config.toml
n_layer = 15
d_shared_expert = 128
activation = "swiglu"
moe_layers = [0, 1, 2, 3, 4, 5, 6, 7, 8, 9, 10, 11, 12, 13, 14]
balance_bias = false
router_z_loss = 0.0001
init_std_router = 0.0349
vocab_size = 8632
tie_embeddings = false
lr = 0.0099
seq_len = 768
train_tokens = 287500000
Below are experts of layer 2 (counted from 0) of a mixture-of-experts language model. Rows are named router (the router's row for the expert), gate (a neuron's input weights, with its number), up (a neuron's input weights, with its number) and show model dimensions 0-127. Each number is 128 + 24 x the weight over its row's rms, rounded and kept within 0 to 255. Numbers have three digits each.
After each expert's rows: "mostly gets" lists some tokens that are sent to it at least half of the time. This comes from a sample of Wikipedia text that the model never trained on.

# expert 0
router:142115111129171081143133187130072080128159121136113092120104156132133140160099104117126144107094145133162107135134096127116156130114139117106141079126081154126153103160137086119140126138162075099110124143144103132105085107127132144128138169126129113165140151128086157185124145175140116130127153070154153096123148134143117139098129091109125129123116104139141123117117131108155145146165
gate2:100156164113138157094140137164112123125105120121088142157107126107112107153091125100118120097120102131112129082093108153137088140122122111155100132121111153147112113151090123124119151148102064097151150143145146122104145126134112096102102164063165156179082109141086096157167138150146140076107122153131120106109142140130081118127106105126136119100112124127125098164137147104142124107142
up2:134121123104143153149122088167148106152130142109092101128106123118112154149211188126150122136138100157122130128145096155118168158138129078130151147150150141096125146135134112146127153140102156119127090131118129142155162155106122160107152124099129133130130164140116159114132104138165104094122158105150092134097125148144108099109137119146140145180101103152138177113117116136136141048129
gate3:114141162117130121141155141109129142135128092099125138094116134107141175156151092129154119141104101117166093157102140140094097116119111066092139130131097131123125096116114176119124132141155121115144163106159110191136096156136148131103155164089129127121125141192113131092126109110098130136116151076109114090130147115176107143121131122132126145078118125112150130100154117155160169087140
up3:136104090130135102174142147126119130173121122096165110116117130122108085128066156090104142110153118166143072126136119091138151169125147133132110100147136104122103108111100096114119116135112158110102105129132126109156088111131115110118134143134143091123148143122083146193096116158172140145130135156136117177136103118151096104150153127178137170152165129153113126099121136115118122159090
mostly gets: "sq ", "Yes ", "−", "Height", "chronology", "00 "

# expert 24
router:080132105095162110107105176097136091126100117131120097136155131127144136139132148148085089144125127077138117140103095090084142126120145122128146108094088134097131140142168119094121162149136108114092109127121137071103144079122114136140129149128132109155157162161144124121110131121128076082134151104121156114091157127158131157143138152104175099092105135112103140149091107102121111132154
gate0:111152128128148116086128133159104145118136093136204099147131116120107125098118134102154134131117127157176143119176135100138105137119129159145173113161126167109176135146138116107146148133161159139125159106129157114129168154089140174200152088108107114082143110122121134140154140149107128088100127140124134146148130101143120173151140142123151138081095105159140126123094113109126153142120
up0:141131135150148095121152122108152109116120108149149129140133106135119128124144145131135139094156104124150100119108155156152102100172104107140163084113129130119096113143179137111138111099142154108133145137134144119108123179092127164160178134100111118141122124114167118141090075121117102128101155078124124141078117089145198097157151140143160134130121071103129149122150133125163121087091
gate1:140138138114049142136134148117143099146115122113101114110095179133090147151112123104091147157119103132149137100140134105156150091084118122089097099083150086114108140126145141125119182176127111111146112136109176100122146110120121136152132121134157121172100167135138142149121147106140094129162146143169125132134123139145142104188161159110108140121110168114142166153137089139125124125116
up1:113133125115135099117111129170121092108148152159140093128144153125195174098196127139172103053170102124098106134134150098095127146112128118170149148140132132106124118134104116124130105080128138155136146117148096133097135120159122139097128126150086148113128115119101127114108163088095098135139127122103141148116169161131119122144106120105133123099106135152124105132136105116091090087158
mostly gets: "tions ", ";", "als ", "ities ", "s ", "ents "

# expert 35
router:116146150132126078120063139141108100147128116122131122130120148123159124156088102130114125097128148124152110151110111080101106145107109135104143105136114149101133094153143102130124149138109109103107065141100115146115093086112166159136193153109131097148140161150104145136122160145154120101140138129151128142115150082132101187113148131125128097088139102146132100077118122119112080139162
gate3:151129093168073086090127128139126133135148132149141140133158123153138127093099101134136099123130131096119188155137132132142121153149094122148134134142136115134153124112134097181135119141122134142146140150133123138157122141113158113073158140100166175144140129176106141145089100104092133142111138117125128137189097130097103091114178054129118113140123133116082113129172104114116145126109
up3:120154144144117152106119110167090121132168079134131124107132110119089119141199162148161150117089092110159068098112150145123150129118102132097159115160108173143136138133135151148117148120045145112123136146114140136158135121147134164150154111119135120152132124145154130110117155095118131091132150106136115160146119156122157137102143142121112067121115122120178138165131113131097097145113
gate4:165135146124128098136050163152155154132118133156140110117121122139134167160122172170087060090126164120115141114127103121109142183122090128157166134172138116133115144071125126142106099124173124134105131115143121151104146158132120132119092129151097110154115143150104117133104130157129151090158156132137146143105123124142132125188141126118114125161142145132111173117154140111148153108109
up4:147132127119118128123110165127142143136114136136155154134110124144122143173171110128172155108118132121165099146115144149104154169132134123095135108135142138116188105135136172114160133135118117119109151091079166162143165099132154116124178082127114131171124108079127141068182113133139137118107149158122146145149138125114180117147149145152169095106132156110100137134134140146144068121141
mostly gets: "which ", "that ", "who ", "after ", "but ", "she "

# expert 25
router:129120146110154088161126151110112106138099143119117133106127165127165155155129125108094098120139146133145128139164078124103121118110154126101158122091128168115143093160114102132143130153133098082114053178116121121082125129132137162108155157094148140158119131153107136152138120145170109115147161100117156141125123103148124124112136077064134103086093103157123100103142122104136112117154
gate8:110153117125107082137094112091143136098145154082099128086080095147115091137138168124132184119134111119147096149148104075162139162095142146128126123094104161156136123133124147147134109150152102112114144143149168141166172126104127125126122187140103117158143140147147104129166128156084165148115112155137145146148092119139159133118110163139126179118121119163158121097114118131139143137123
up8:123154099142144108106108150149165137114131123083115088165151110107176162139134142111106119092112132134123107124182150190072149123145101101160116158117113146140117098125129105142120170149147129140167141137105128106126113132092110122148091142138135108138164151128083123111156166151145178124111156119117100154113133122155106151113133069090146145138152140083105143125146138124146181117123
gate9:145113114146124109134113143074133148118127120147129129181096099103163150147137152131124064143130112120173135119178110116114110092125094140138149180129133106155144115135119134147145096083097152163127147121115138093103125099147152112123153107109119121153149113127187101152117099059166162127165167135141133120112114154133087095105121139128157143096162124149127079142132134139117117112115
up9:143113095160113143131146148096084098107105145134161147149158108125145118127161106107129102131136100158129117134124123131120159096140107106135156163142141117120140117114111100152101129102117153147096089170122122081154137113155122200188106103105152085130127106140116151115141141111086146144175123102109120140112171171126144089118098086126147098104152151135155101156146129128180113145124
mostly gets: "11 ", "two ", "16 ", "25 ", "18 ", "14 "

# expert 23
router:150125121071162124134125134131108114137111117131124096123176147137129131177121132165130102138086142119153105129138115100108152125118187084134126088121089157119152138155165110140121140175164101075123110122108134118124131134093125139107178148107107136127176145171106168168106114168111109085161148124140158113099113120156110136133107145105127114112130125134120124081148098089156096120107
gate8:132160151188149118133125105111125141128165140104089115114084157131098124154122140132124103162108109110127138138132173067156148116123147164124111123101154100145176121112097149141095137150143122131104116158117133155122137138128120174120148140116145099108148129158117122147158067084114131130142173147129122114133125105065096100118115106141096158109132151155152170133133060113134117153115
up8:165167150134154139123119126152135120129162117183118137138146161094121123128073139129138108177072125141119131146123149119144158097108129161077120121100177123140156117123143104172095145127154120095107111138094125125108139118128137141119126148123125146104134117098100160156173097102134125106139170131135118142146081074098154127150131129158108151082146140154098091137111090141136132158080
gate9:154137136148101132143056164137164096133142140155093135131174109078132121134120142173099114149120164141174092107099126152133162120119137114134141149120121114130109163110118136114145150138141147116158086167093145122147150081134135169120132114119147131104161119146113122116101125128152117115136136160131145119165132107156120128147118160135131060106145152119135142114145043158136134097092
up9:110094137121110126126131116114117172106152123112160124161121130044142096158124153111140119135159133111121172110137145116130104140108127061115149126151148155158139117161113118130168166109107136146118164157112134137129103124170170137130172083152151146122110109089113118111094143166119121136138124101111131100114163110109144104116129137147152129106050110100085160135092125121130110122120
mostly gets: "ical ", "State ", "Dr", "American ", "General ", "tive "

# expert 59
router:128158112112172107116096176131090114136122122115097087147151185127132174148146125152117101158117145087141146131104118094083129129124127144107125103115110105111172150142141116111135132171112093077099100120128135133089114119142117143138139133127117097178141134159121136143072133103136082130162116113155187130076128091161130124131181136098152118133159110139142135114108111112112136136149
gate0:126146157105123126148144168125146119143121122106124103142133121111112135105150133126190086100152152145124117149118156102149140081133145122102112142156119083075116126161124148127121093119095133104127072119118118135105160111101124120221148128161106171129111134117102133135161108114164086135126095123138108107141175083126143161125158139129115123138080144095150113123146151139159096118133
up0:136109124156098127088077095150103150152143143152143128103121107196126102107148123122135123177147134113099139101174114103115104172125143138125124131136135123148113097108094131146130166133161133124158127114147126148172135145163120123138142145142154093166132112127164162157114142144089154131136218110148114147130066163110145092153157106141150130112149155113146140129145125106118138150127
gate1:124101115090166112154161119154114138117110129055120152170132151136104139116146159154122121158135096127090143140097143124112145102117138123134124141102127107114145141140159146146145154147133122183171181117134075135061096124127144091108141130142121082108148117149159102148100142143109119174139152123118168124112131131149154102122154113103132120147123149120063146117151116137143134150175
up1:144130159136157137177097168148113139133136122106130141131104147119168099139125148109115141102175175178135114141111189117150087111113105110142094129145164146118104118165121136115125117097091093105135123165141112132128150113105097153124125136150155110139111124190144123131115124177123146104124106143078155172126107134152113120111131064125095135121139140060131130121158114123097115109132
mostly gets: "ation ", "ations ", "als ", "tions ", "people ", "ors "

# expert 17
router:118119143115129108147127149158073092128142122100143122119117164128163127188105106098097142111087142127144088104123128092111118128100137112095148121084124155095140096132144145125137153139111123078077078160090112137119123102130176163111150139105103102126148130167098139145129173145142146075134156124136132103119143118151108178118149112117114131104130086158123113102122102119140102158156
gate4:121131163126131153166093180088128144113157124098134120109101125127157140138117115127129138132140175151121139120106131145133103125112157098114108092124127089146101111131093082152183115157184132110147126137139169137128158082151161158109085097122113103135139151124126115130147143134146174108122148143110095105073100133083149118127138137103148122113125146151130094113135085141130099150059
up4:113104146123076132110109132144121155163085111154114100126091128133109110123109119104089111121146210144130151117102151133124124132111141120110110110096113157093146187117134131127135118148140160117108112118136130087135137076089153133127108147155089107136125112123132152162158143096115101084099138174133130124097103124082151153127161155147139169145131159116132068136091161128116112109123
gate5:099111130181143106101111120139106128089107103130144133063122100138129089125114122099110151105146111109141098116102127105140164178123102128122119073143105166107153136146131109123133122116115118147130106118148135121110171118166159091118136150180093122149160170068157139150167110150133124130126162164147081156139143088116119115145083170112105130102124131134167100124124119124145117123116
up5:153161113128161138135095124161117112094128118133166118099169125129127074145086166093116115123139107117152159128113151127133133159106113143115157120113128157086141093106105160098154129138141125127149092106101116106108142138134106106083138161180097094144132129104104090139174121144128142113108155143129083163160119106130155131171147102103094129139162165145184112120111133091157123158121
mostly gets: "after ", "during ", "when ", "After ", "until ", "before "

# expert 38
router:128127155112164084156099136126090066161115144086136108110125168128136116150136099113142114117139150149149099152168091139097130131125172118094169090117119164126127084162143100111150118156130091124099094155149106120121115136113125124128130149096128086100159158141113127141122110166131124089146120087108148130132175079141101116091111087121122113105113078141119113084130120110138127134143
gate9:125163096111153107136082164104081098143136136097123126117123112129170163110096127116131143111133126154136107125095116088125124083077127125135163114119110143138144122142131080133101125118160136150106081147153130133176110106175091129103109118173101058132122133107133110147134082166110126101108097123120141133122150127111166112107099100152097110084126133152139078135141103152132134121120
up9:117128130107110162114118120142117092135127143119159128152148170177170106124070105141117123157116125167140122127119152065152152139080117093109157108108112134136172141133111145093109125116118115131127131143172137165139101124104106109129141091160160145106170151081181118152144126119171136146135098131100148120143117062110134145095145140142132089117112152118124156131141142087087135135135
gate10:106118112110127158150089089116134133143161137114136128108144107119146127128125116122164136119095117126190109132154174132103147094144129116132138084170142106068135111162168111058120151083092098162097141139099063144136123131120111121159131103107106141098149152126085090129161129158114095140125127135098108136136108112108132139091142125152137092131111147148136157153141105132169147128115
up10:118135105110146062154153145151110152147113130164097147145158109161127147124127106143084091165149105092077094154154137132170121150120121139147149145109136089157106112099135132150086138123132134103117113117134140130148126079145133130094112132149109155169144122090101141114093144102108122121166160133130135115124111166126171090174087118087078111152098097139103123136116151123120108123145
mostly gets: "Sy", "year", "Met", "South ", "Pet", "00 "

# expert 44
router:117106138120173074118104163123108125161144141104123115113176155123158160156141099114100107121117132126135106116127133126084128171115114134101132104139099119091117088160120080119124148145143081122129139133112125117147107091124132158126189150095094118162119138175145132166065118128127094102147151116143141108121137115126137134115171096083170096098139115147152083112136133132104111159135
gate1:168120102133117154137161172116146098107142117127080171119140145108158112153134107092099068096092143150131103116122133122134084099095129152093141143107159122139076120101146086081109104152138092115128121150117127155114118120142138166119130084087115094101121152135129120153132122177160135110094119112129119117113096126159145154116104150139131139118102091132090129113154153114129160178132
up1:149101102157099149106144171126126147129140158119128116152140178141128122121124118177072116131163163086131147107137138138129126145104123124140133118151138064112104103120117113107108072116144107112088128127117144098180122122154157135143113129142123090117128145141118174134119095183127109094171144143171094126109104120101172152103119109138097149109082155113147153122111143159157139162125
gate2:140131124166105134161124118156166135196108107168113116159142112135137107133155100147115138127084119094129130152134098140100121104159133114145087137071110161131163148164139112112106130140137179095153168085167147114129116136097163136094135165128140131114141101119110090125140130098177145126100108185154135100138140111152088155128145075133151132108140104125095109115115132129106132136128
up2:118146116127126102066068106097157100138109078127110120149131137116169132132143121113092175122147130140158103132137087093158117154080099132140118098155105133165146148078084147123121153104132113154126117155111128144104141142148133108104125142171158092148111130103113130120137115129124168167142155135113132107155130145135142100118143172114092149088163155146110090135144162125137096100155
mostly gets: "was ", "also ", "been ", "being ", "became ", "were "